python train.py --n_layer=9 --d_model=96 --balance_bias=true --lr_router=0.00101 --tie_embeddings=true --optimizer="adamw" --lr=0.00478 --beta2=0.99 --steps=5597
Below are experts of layer 3 (counted from 0) of a mixture-of-experts language model. Rows are named up (a neuron's input weights, with its number), down (a neuron's output weights, with its number) and show model dimensions 0-95. Each number is 500 + 50 x the weight over its row's rms, rounded and kept within 0 to 999. Numbers have three digits each.
Before each expert's rows: a language model's description of what the expert responds to; "comes before" lists some tokens at least twice as common just after its tokens as in all text. This comes from a sample of Wikipedia text that the model never trained on. Tokens count by the router's weight.

# expert 56
Description: Word endings and nouns in sports and biography text, e.g. le-ague, f-ootball, team, season, fav-ourite, langu-age.
comes before: " of", " in", ",", ":", "s", "."
up5:486531531455465534476609569568431460462543461502403532534511477506526505518429476479469437538548453456495612442473485536446456587505515521530483616508493571487440459497484577566549521493539437552540460584503586502483496544536500527605559434517501500440442574434553424593525493539561407502
down5:506565515490479607484440423509573492502489560574534548490494493468451511521535482519572499513574411503498542519560502421535467558373493638522591422526544468474585561527501467493580574476567522517526510509547448499485486485498453516474552601465517547482498468643484497466517623460498516465
up6:531562486492399491447543507513460424478525557530526472452554512562629479568454566527573482517583494576510463514550599470454432539475544424469433486542420470569522507492519539480512495484459492450505463581524472536507445621467633550496367588514548538469475475473523539508492431524494505471
down6:558509475502565481516407559464475469586457551502516413417456554470513534532456511469453510532457439493484549413463416504530527427461475469533469497554460529519482511489563469486448546600466453557424529493546438461526531548542502507471509376571478539502446561432563420307478501554493510488
up7:553437461504426498505650434570476513435531503521507532547516408533501444513474509462580621550527455518484527575599528474508545529527490487495491437515467509468558509414446476522528535510432566446513444525428483425574408489459529532477496424543425422557513509450406541484447552577491531441
down7:496508488436456440408541478463419547405461519446553476474547521507503458586478538474534489561360544533557521552470466498595562493490483495507536579482457560510518525635560458548480501523536509570494488548497487491420440569359480538429480478548431490439571571515543515508570442493503447519

# expert 47
Description: The first token of a table row, list item or heading, mostly the opening pipe, a dash, ==, or The.
comes before: " ", " T", " S", " M", " B", " C"
up0:506472481455559527447473406528479483559494607599498538566494539512479479499499406565487501503545561510442501484476484563375461471492486579560505516529366458518540499466469576420623456475578568480520417539484531506460544499454494437539435423547523496469472508439512604444425463494530530535
down0:520505500562413439537457421510519547449450529442432569479527498551494499405432536567466485498553540503557445551471521507495529517508523484471584476521480475485528403559550508495533597486510451465483527479500501612524453421475437430467584527504507610489351597544533467445471420561504548423
up1:499470396429447511484589474460494454543483530436555496556422519603507425535599434488513490525489468472570483526403487469559445467517399449505433450439434468501545535524510503502433549448532423523539566494478443593473561487464462578586490476567421508569450390459556526508506494546502523529
down1:451435412516448508469520618468496356561503506486506401565539569570417484402562526530498580446493492435558609444509591467380503512516502509519468494483514507561558464532513428469476388536477527541447600479456424486505497574535499554481486496518529518493479477496554513475512475484529548536
up2:536499434510475474476481590563351476501411525509515500599571451483508470495433517487543568525374460566512485481471515497544520518534493465491407376497421497567562474501483533573495573500443537465537426505409480500549427503484409453563552496487517536441449486579493473580457511521517584505
down2:510477583495492458436596512506466407467547508592469460459526433556423428455581518508516537469613534447484600465548525534481537499559578517499461453464498569566519554476487419506497480564597519510407639472466477521517542527477601466488522583497485498543432452517496503537499429436509459450

# expert 33
Description: Word-internal vowel-consonant pieces following an opening consonant, chiefly ak in shakes, Shakur, speak, also ann in planner, ark, az.
comes before: "ing", "ed", "es", "er", "ers", "en"
up7:544467516524437512553579494556391488545539571426506490369546462550499567504396578472465456487455485525513462521560447543498449428555563526485471573426481485450482551531615526528554510516531431501541527508559556470539456573422514419544489457499502429507465538540581484404572459465476466448
down7:513463498554534484501532510459518414487496517454581538576476555492460507502465473532588489582454510563549484494496414617564543554551541521477560545501553453541420639544427501457481451506390459582626452472536546425565446506498450583492524484514528482458463554545489444530570560473467502523
up8:493523413565504509488507443501503565468524500494527497410601617526479412502591495504469423414516507620580530460541423504489449515518489427496535446536487516500509496558567545480510582469478579508511463416452547512515539484434636383401479528503437529489527508523521493436524505496462442567
down8:509552544548518549591505495461583468530440487503507493581441486488496463491460460497593437539532553538584528499484476525553475504502466435523473463479572325547479597538556462484447402543507495452501494558466484407471529419404414546507509462438558546550527448548502491437588593463488509503
up9:550466461516488553420537518484363472475499524507624473537536551596439386454566491469495413474579517503536598483575454520453472519456518553518501494565515480588466476476407535470566466496471524607509524416490508521431496507465517525434457461504482503537454442466460534533506406598564455473
down9:422494468464551491589448497503537505565557556535424520498541546516453435466481488575567526557467584493537576434456466532473553507469569483581641538645556452405494500481533501496423558428551402463505473527448517559508508563460479494513440476484500523593480480503567519494458469513482599495

# expert 31
Description: Mainly the preposition "of" after -ion/-ment nouns, plus "for" and "and", and word-final e in foreign or split words (Oriente, Unione, Love).
comes before: " the", " a", " M", " S", " his", " C"
up3:550455546458524501530555525594530650469517521529577552442488429544491504539521437564554542579447481471516502570464495500509500473544613494473471455423507481482429560498476531520531593533536519508562487539428522494429447517465551529507485525437557413508438461530612394534382529470501465564
down3:529458459470525483532532567422458543508417515511459464539494506430597558589483432584535545509572478543456479473456498428498534504500461491496457557507520587510460483548493461477495488468451430510430498436534538561534482548449450508595410513524382474536492489525552425468435519516486694573
up4:491501549382546531547518511599407432536470463552610566513533527546516520519491444583410448551594501477476543561591523539527389541545539492475531488463572476486403546445427596505541559482443480554452492506499576483478588490493470488519521445592506515483513484472576485503453453493506523572
down4:516403406529487531491485395444560516514516565513479497503619544526461446494511548433453490541388524477422446352444507497513524486415473495399562571473430460522508478483551525466555493578480559562497505542490561460452425418473535519513520465536557515565521444533426503450592517490465476518
up5:535491492485480461501517539501402503486536560452510531381495438667468531547555502565539507468429585526483493500464467481476475538508524559425465504514446576469468480520565569444542426410528436573538529503498509508429487519438613505546442495475495418545538449426612405488482442534488467470
down5:586550518490478484486540424411466518545457540544427444489437442413503542519464472492481482624487474501505592531488512469442466497510483459486455583580572458532452488444477506513391511526587539429447462507477510574536464540451457541402423421556405587472420552484498452504555472457453441513

# expert 20
Description: Word-internal pieces like il, id, ot, el after short onsets, above all bu-il-t and rebu-il-t, plus Andro-id and vess-el, and prepositions in, to, into.
comes before: "t", "le", " the", "ity", "s", "|"
up0:598476525479502549561541502427544495409572471483467553518534478552566505537484496627463494510459440436526507498503399513471621413530507537513419521472482568485577523474503569524461456565525479392535549463531495463514517523430647512537512445530576540501500456406478500406533537470473503444
down0:568452519538538542467459570468450580496525474460466514455492561464439507520488417484436511423544579514488479496543492554472456561385482416487446573640455452453506474514458526429495533456474464650579462505507468542545628534455486475529484525463473505523439559534561410488473469466568463487
up1:485504498551489510437470539474462501513506411512548492411529553550427546505479441502591503461355537555509500541562464502541490521530598437508563402514505487485358529442510461504494549500498485497476547442537426496570490454517488440454420551553351427434429460476487468572472479521430519487
down1:411490501489512490482513505459434427461482518539442498427436451445450537501555624493468534554417580557466502490476495425537527535460463515556495440553430453523463396503411484463424498532490478551507573512528515580640555556517558564518453378508584475485536552475506477461506456480595493531
up2:438452417481479472482562506479448445464525510429516541507562397465548541613472507523505517527495555554651449437558422531486452450532552473479470542494444548505536534523467646576541481523431455479577511425402544505616471572519529483520460440544478451468523524533551531456479477499482530525
down2:482449431447521518488462543481475493515480533575478534524486536522482479450516452500606525523469491458439513483479534553454527545431505492536487490567472446505474413501462547401495452494448439466546392529470551403485561551362463530564565443412451489480626546542490561480350570488498550473

# expert 8
Description: Word-initial prefix pieces like re, un, ex, cont, dis, app, cons, which begin longer verbs and nouns such as contract, appointment, rescue.
comes before: "p", "c", "port", "pl", "t", "id"
up2:507551514525558512458453694508548504549586472491470472539539530479560476512419502526532587378460543505555497471470474515566531476539511483478533393447478538511505479470513482533499555489449411506492560446425526492529478445556396504502504534557528564496451425442511462562540595426447558420
down2:581453521471540537486416508487525501459489444449446383430495534529465523537528434430398465404568450505541554467456468548543503531499454496573572577534468677504495573553476584506506478514403420513519484441467506497563492461514433538479513516492505496494534436480576553516505418419458533480
up3:585516447469454473510512451449499495451554452477533544470429518563568476540454529528508536510476524518537404515467424491517540559445462542456474541454531526475650509580492485391590424512430476413516485559513478497497408578575513531523490459564439424481454583484595597510518437470532453468
down3:487488456579413532572508501542495540481431459491446480549547508516443462503531531550509570512468441585482455557544456566475511532424648480422470537457452456425528489527492537548479481488508487506563586430444414491590542552410459595548507537491389583495453519415454530485440521545449487516
up4:526436475541491497335518456440506524481567553471486626524501472487511408507457549515466473467578519483492509501453419448493455552525527533471461516472519536515572472485494512413555551547535538566497396564415535502494485471440433438536552511522486430432522419523506413435523523652456527522
down4:510468496562535538595515461522532505444494488532483474548432548521525448505548553505448491522556416458469486490503514399467421446383521523607525367501480492400441477463413481470366532587596583511536471448565573506556516470480495497545493507539475567525497527583479422472468508526461490471

# expert 36
Description: Closing syllables of names and words after a consonant, like on in bayonet, am in Benjamin, son, man, k in Kulkarni.
comes before: ",", "ess", "a", "i", " (", "'s"
up1:588486468555478535526514485552442425518504466475500601562484522448480442551543416458498452533505479533530495466504526510458464508499557480520470443493435640554503425355511423448517563520383510453461459506504482549568410516582463500529528586503486431523422443582410486510419475524495532519
down1:588464543470420526507510467496534520515505440478485443437448600578418473561519454487531471506540483624509466592534457479488499451433490508533604431487489432484482531483486502499442520471558552521508376475503392434444552547460496524500458564426589500507572507484508544488621608560510475511
up2:547511445418503559477467484508478335596494535463483522412529447530523513474541467502460470532419435422504514495563409519578570556443530518611383511474573452500527528523521488572552522472445524482494496497493467518474478511490504521621565584459468482530464589436460442566479481545439481525
down2:505499534554457429508454513385525452451483565518451533437530485461594454524490530457530485550516532642430389456494547532556486482493500443536483488462629525561495435493426429470469508581456461523475444557491486519518550517465472476522479370443442572484490491402458414511499513478525590464
up3:514468394452450501459494469416420493503417467446531453389587505571455428427524560536511416462584540550551490645475498435442475447502460488464460487522457577463503546565579469497517540531481456492406466477550494450545482490484478588474451500462476477530445442457404426515499519497530453465
down3:457443560457506501536493558527525558406467538554470446423413587448456479610541529511502542493493583520363539530508461513497453484572510496560435542526422536439467445493490505521435537531564469553505475521443502483409501527544459408537429448449533599539539551539448487499496539633443499513

# expert 4
Description: Suffix tokens ending verbs or nouns, mostly -ed, -ing, -s, -able, after a split stem, as in alleg-ed, includ-ing, standard-s.
comes before: " to", " by", " in", " the", " that", " as"
up1:484481498457583520474506451501536478438456507504533562529571445513537469476482436478517429505645587457519458492592513551472478400454530561483372519513546530539612443556475585455580498435460611447512501421460507461520484494491558492489570547537499458467522536520513529494502474550370468441
down1:575375495473491514552504485522440470461449565596465509496507556464403480534362589562522538435409407544472508535473539481537560519522394483430520431529482498444455525418517510442425513486474465437562536483503520500535546481503467463546595538473524445484431574569580564533511495517510462521
up2:502524455563492425440444539476433523494511547541443445517508551633446492505517517502451495490522486471596495457505555501414426452451508533396497476516448540477487492473568522471485521492467478593489527434562541490531566488427422390534363493467398565536491458509541483437516428501624456491
down2:416566476500472470527574542509393495508402467585528476548550441477412429496508538554476507479458537538450522563403484517556539574494417513465483419506542499483520443546382485531486549429415477497466515437456387462575474489449511567460544513509533476524423561538451482537416485553423526447
up3:499527481510514401508586491476537489543537488475428439433502532489512549542530482369503485530584519421504556492433483560471563580613373532481426588531399498416570483420541467493531540518496494470437484421510511490519474481603540489549576521577558497545458475420494509480504476550535485545
down3:493513521409463558438537549583565526493468566514464502506535495485491548486524581549434520524476468540415440432553508470450522502538526529490555484462602476625427438529554502482522518556512551459614532482437464484561459540455548607576490498389440481514439539479456480445485442444530624494

# expert 53
Description: Colons after infobox or list field names like Born, Deaths, Songwriters, plus place words like State, University, District, South.
comes before: " ", " /", " of", ":", " A", "\n"
up5:514411553387506497487497493481406540590487485481527424538462538445504470494561442560345504492450442436472613555478519523563512513578575468505468365487501578517508539542552570447459497449477586514502577539453514587501517448504568493452455547476527508489502432504486450520485455566534462504
down5:461535454500458531562455442586553498447493564503543543576540476541456400557542491403537556492483492601504574492514489481566475491445417580523434509551547440439499470525495469455576514579537498535578501542530459553504370506581493530674519494480435486504528487460515449552495542455449513491
up6:478478553431529494520474413513495536542476513487536422485598537514519464500445415519456441496488478446504525566614485468546551479622555554507486509503553529585450552477531467449451464442445455480514494387433467497486408412484618555508508565535536520521511520491544568664526520517511449524
down6:483466445519518496531564561434547442477495468550493508617456524496501481473594507479500456408418448594408491449477537498443420475438462558549488494501484465508438408421407456533502557513469509552430475491511569471517554498513553417593534486485503378502476625475499498439541570449493555534
up7:487482510440462563436461472473531465537503602467638631468492465501523539532521431544422554485558486507485513582439431549458479519500437553451454539421428520469509527431468620480510531510509460501475382507454590564517450530480505414519454426586529505469479561477483537511523458471539575537
down7:503495539598540494464449538495464473503496484522549486493498495509528480553514581473484437518423600511529468499506503362585564469504463438577485504640561498562409496575524523538479539493574451501528423509466438469546558557435445469443591462475477584633522490566524488442496505449449497552

# expert 51
Description: Inner syllables of names and words, especially ber in Norbert, Norberto, Number, plus ud in Audience, ag in suffragist, id in Friday.
comes before: "t", "ts", "g", "al", "e", "age"
up1:588438444380514585506511456508530400513577556457508452453506464458438488482460451436511480504551514523517473542501408584473480444579531539498506499498491557489563418575618500430534499516457522420531546531594597466485480519470459512547492555556554557512508386454510557521493443525558488419
down1:429526438632482497556524537511498373497476549518453470551521454483483462528508545523480552471468527447497447499576547433520469466422600497556571481493406451434502472621590571477512498476466540487494532532459446490433531453476432557550501586462528502520527434514402533468514538452465613570
up2:562555525440416570427519497494476460579461467491523515459534494483489392585449530474505628493504557447481465513537566480466528594602482525518480518494479478485512557436538488504492458565559504353502445453462562413544573517495557419459539510578501438525487416515526588568490463505510526422
down2:527536557420483474412445473539474496527504483526495548514473508456401428519494539498459465450546558463450516399616488494555568430587457404561538529545437508483461420576459464546601456493524527551462427497499448578508524473569456600523491544464489575531544558574404424460518487485520486492
up3:543556512499537512530536509565543370472437456508538550561509353494517449508502471515508485483511476408437433554536505538593531558475486525507463507497419462452541534511547580468534486572455550456497493486560494528582470456580488405485473424493549466542537551498530502493324531416455519562
down3:543495584536425417497517498459456501495457454503504521459438480610425449552494548512508453593439513491471505504562470562486485403508437526536593489520401489465360536538477524513545549575454518513534647583528473551514447470532538541475538455546511530550454590493474451519567469449427470466

# expert 41
Description: The 20 or 19 opening a year after In or a date, plus middle word pieces like den-ot-es, Dep-art-ment.
comes before: "19", "18", "22", "ment", "20", " to"
up7:579479523557550508509518512447499466505479545516489578528518463562431483552440530498481414562478539514518573469474470468403507594440577492473496449510540613532452535453446524600512468466477422479542370514489580565525494551380362499543456529591472484473471410490476544546535479485497494512
down7:552467518457545586499446553418517467536503515417503490548506430440539437454522489453580598459573517460529437490546511443547579508449349433543557608501549479482534466495575531516521519511537528498441539508502521457508476481509550573466471534432407529391453483434405483474450565466549516548
up8:480522483457517512455539447569464505570600453547545489435489477572519399471579570496441572438553506522499456543553551532507512550516505405483406579552380477476526439475509516469442507562579528504396366449482515516521454493523542477485526450517486498537422562390558478495513514494523579543
down8:512594441524503532566531324456465540481533486447516493505453531606542547524516543534464567535530481530479474432535509488513449434495459522585494473503542483508670402549511556580478533519527599504485530458445484513520545438548380503492503429519512404495504484546432517430467508520491517472
up9:594543467545546488467509519476565456575549404506499508558539510566538433493444552526382420502534458445467442559503529498401468507466459567500468517486474543529465498568581499516550467561361406490468563461372515516556512489416399447499502518448472508502537531493576594532493506521508474494
down9:467513501477595470511505577551506578530415394416548456465418515492523626440480486530424500516494458520526589443390566559485479538457488441474516557520404372414562397512507419460516508502534482499562461556497514499509538464492412552458461566542528477542515491548522500553504532498516489542

# expert 50
Description: Pipe separators in wiki tables following numbers, dates or short cell values, e.g. 19 | @ Portland, 7,207 | 17.
comes before: " ", " S", " M", " L", " D", " N"
up5:506501545499506440507510493644583493529490419448607527473589462553492523558543500501497511566560532516487490507486465432477554477464447542448444607540493584524485488592516617472580554422510559527517485514494518475514522628469514501493548417528529489457549412524493507527425447423559509589
down5:519595482540486542528547485515531547499403514486459467557474527449536445539455481483467480468627447468467481519462515553571397554507626488516598497577468453451522508459519514529473460531593519483523493473533502468466523468410536550549460527410516521414466461472410635469490441413494417559
up6:539408537498478564394492431562487529555564408456540442495423562525527479483468425443491499458535454575505514572529494517458464624510415440411590457442525586503521530528547476489560495546513525478502549479490498513501547545473516518574453449484511470455514451527517502410395401573416496559
down6:559535415481463570484411481582506473533498498477464588535595535460435488434460484530590537474543499496537408599525519488512433502444545514494569483517549454474435421401465516390538530474536471513475497619522532561496574470581493470503579477457476512455567566517518416429455477560512437492
up7:499537582506501522475466444558410434540420614446495569515617479531576455618478484593559438533490565542533499463508443606501476473470465524535468491499509614534535494497463545470392449477515537519508494550476517509589449593443563560516517435504490456506508395463464527536499516526440505531
down7:522479487469501426537507508456523451432581455599566532509554516473506503445501512636436464513576553493481547460516522519482441556520487548474467477497440471504499543605533366408535443584531501473535444415475534579477485603484497479560608422488538433408452462488461470468480458477470551533

# expert 59
Description: The letter l or L in words and names such as Oslo, Amreli, Law, plus month names after in or on.
comes before: " ", "ish", "a", "ine", "aw", "ist"
up0:569553567490491565474524482406507505570546443483521511550584527521514627489395540599544498522410611537536460556513495468458578521591456517560444507523486512441499582479542558479513528504566484522556423534527500435473489490468522468511358505573530488518458508554565561520494501538442592509
down0:460474507606453480470482472537449469547596497455512521560510434463532574550573416599445491454451479570534501485398532436486505511453594499569472476588537527484514475459510550501527575426562461558468453490563469544592571458550543491490568475500511517513433529582502436423497583438524588547
up1:518457592484482543521523522495435473529461451455591513413540529594484505474473481619519517541473458520446555614533394435434476462560473438467471414468372510487474432487403582560544489477513561531494497501449529511533403511471495567503405520538479554448428452428529486495493487553503535532
down1:543517562571531633502481551544547498528491528518479524439457446518461480485472483531556499465503566477480410445423518484470460646494565518501522497541510495525430501503462547547468476557529446479463523359530502498398574510577575489431465508516596459453517504427471505430480350487544467464
up2:496477480496487497512495514546478458544532494530475580475493474525512498513433519514570495452456518486557471448437403429492524433379501544523357558493514561473476463474522582536577498519446498505527341521554456537507436508451512513575549475567475431528422481375490484636530494515462556564
down2:538511497521435525541487529521470523552604552443480448508403517499579473521450508460436396593540382473472520579531534473466451577425556493518522586438581449433474606491417473456554472451561522466452558517486558478494508433488513537507543523412507502511463575441488541608554511506495562494

# expert 5
Description: Final suffix pieces closing a word, such as -ely, -y, -ure, -ary, -ical, -ity, -ive, as in respectively, legacy, multitude.
comes before: " of", ",", " and", " in", "s", "."
up1:464537495593465477532560487553608429542590552483525488566522565495529504564493494509472508496471495485526488488510466503431502536493552524490501429608494552595481426451555495502491623582500514476553423446493501438546575499502526463564551482481576573530501530386628418587471499484568476550
down1:519531565540488541427517557568473437559462525486533507491482496487541429520502577526543546475537479469508573469494439423538440440511555519557512475512519482404500509441533513541510538487565439547487463599579355513490472518634464464492465432471517438645470444477559516397426528489568493464
up2:413506501492552395498578522528587558564545542534469508514570466461531461556460625519455584423560556479518481422458520559550487447550576482485511491497476526461524403494538536401484479474542526431522454541485479541533411543510505398506478546506501469419484549453564469456519366558438512529
down2:461497482511475403435499494478393456603405462541553581520503519542492514363518587476494409521493524550401517522474530482514574486466387480488532584419521465540438606513512521445533524511448483522548577487472528472486508536578499522485549443475494434443526475454563582488478545487484401541
up3:588526489572562492431469464467429523566488490428477563496454530491485435469415409567493543464485565408521515408552542501511533597535473548557446487612490444479480435488501542494540443438503538577420546469476568559511455511501613447535525521605474511506470455507565460472532503495421517406
down3:490481596520411469503530436489530506505475607580540470492435486434561494540501497499601626449465464453509523564479504554580559630542496513530496515482509433613471595453445482445545439522458515484578535554574442546468450487525514495559472461518512446546476559473562483623474535503516477491

# expert 9
Description: Commas, and some dashes, semicolons and closing brackets, that end a list item, place name or clause, as in Missouri and Arkansas, United States.
comes before: " ", " and", " the", " which", " but", "00"
up0:505487562488446467551602522526532525540554465529491491519387551436459541632437518476563545482507565560472456502492504457433507473519518509493524496545531538392510515565510515446494478533546557492512469450462467517523526369475453666394404549521577528530458476512479537480566491515606521519
down0:450516522565494544472442485503505464451464478482460566567526431498626481618523540550509497480505379490557593503411510472505524416496512390507502509439426576514431503464497505462502530406556530606522515475547480478506445524525481453564535565453517505436483559460446521548477489607383458486
up1:540587419490461519475550505475500602533542591443461514520482557484515496629519418506646475524596447605518459494556540466514466420531500533473511518525475626493466561494501498468519471553501547507449446508538498476533634482458408569485510508483492469602520474425474506519574500532480467510
down1:448458661528575537465482467496496489525471506558514530486613409459508546494530562538466493499441516502504484440403452400476544500547516431478471516498486474525505469524542547552466469464445538496577450565490498564510493489471557460552496510458526574335363513476544450410450502455472523442
up2:476525548468490524512534594531412476582512499430569420573532525591481489465478438484454486507589469426497542562526469504529431556495495478503412486540521509516474468417506549472524566650443541441643448501502482593554569483492552523522418469503510496460398443503475471563561506469509533536
down2:447455530480344567477522515458575571443496494535523558488567507455485492486482511478520543435475518515595505460458524572493601449535427537559498524530553528499436477407408499413533464452618538454554416482450471489491472608563456518468506553531486499501542550567394481484510544445464545543

# expert 34
Description: Single digits and quote marks in numbers, dates, tables and ordinals, as in 1st, 5G, F-3; also word endings Nor-way, to-ward.
comes before: " |", ",", "–", ";", " |\n", "."
up5:473454425578577512514462533468538510482472485470463537447511500364516443466479497556447421477515453431533470541487437456523394450522449499461465475463505492399515396387520477451533414526473421487474570445467533455543455543490437436546534580456511434401562470430449408528510495547492526493
down5:527579559564419450400558557435512418554581474461494471470460503497563480538522547420467484520443503555531452505557493442473496567472424462571541503584414547590469531505501485487405555450389517558450543537564535493479580447471477580531540482420530442524485532484497418526556455532471514432
up6:504508548497520565515533454561379556543491488530537483470490514417483490521530409490483490508473432506499475519480417495456486521577517434503556492350465454505491503475636522446463496378534566471462551528473624441471504484468470516526538442592525469486489391610583510466518454517538454536
down6:533604422593519575505506501530461398562511566497511511503397507441573620558513451463527545532536546446491478446440460514567474554522496598476525448407571500520550588513468527529611487495473499413523561595530460491512570530467529529461515414453461495406456485541443481506488498527472497476
up7:521476478476516458598439515452472511511510468547444556524510484428488425500454457520472469457564541434531513552550465507540525515446393584527448451482502564489433458477527531531497409528517427421461482439573530441550467604480492505560520553458475363325493515480527470556562417498452513504
down7:496541518494520443423493533546485475488494547393531479454538517520525465552573584487490506444403506517502555408561565484522459524523473475508529657527484497688474507574459412488437562540462517515368554522524482507562498459465465540486505480473536494560503422474513498420493562539438538486

# expert 2
Description: Pipe separators in wiki tables after a name or word entry, plus colons, semicolons and dashes in lists, e.g. Mika Mäki |, Saud:.
comes before: " ", " S", " M", " W", " L", " N"
up5:522580494458479520562448531432442501473434414414468497459552442525465430541525542468447503487505528585532526496548493510506571538441561512514499453541489433492447435417516538581540537491551443528499499504499433460553457508465511469534599577504470477553533485359537500463509381565376537392
down5:499523466580536483586580565599534583481566584586511470557502549498470572471471472479448493521510491472449547534484523502488531514394487483518536521443574462497529595453575438508485455479567502441464555579581504520444489534486443505464532406471488497415517376512485557534468638427510498528
up6:479440427469476538420429470467462482506503439501511558532526416487543482494467436437471518515479527431531332443515516554469432464482498589439399437487597482502524493516512584486582472445462446389392459508502532527493533462460510456541458496446482516471440530512516530629543406524483481494
down6:512452516410575545481609574572420468512490542524606452555536500518517535492589584437541509514524504491566551500501511384495529523511452525474536491494454586554422446480446491570500490492507587488560481551549458514535497492654540548476512502416546530575499539524573426563506526422540471484
up7:453522553503529426547406413522570457522547530504567565556460540472528536532437393516442448503522446419521534530448405564485567543532442501563538571508438521597478624494477540449396568535470477511546517452449498447503443579479419493514574475465504500493482503526548506448500492437529548591
down7:506507551547530521501476560486535508522435485500547438394524543587524470429502540574451556459537579457508442468554478505490436522487481603507514501577472519565449532524539446460495551483516446579448584425394518555499546455555411538481461619498584494503571500504448390558494439556483493413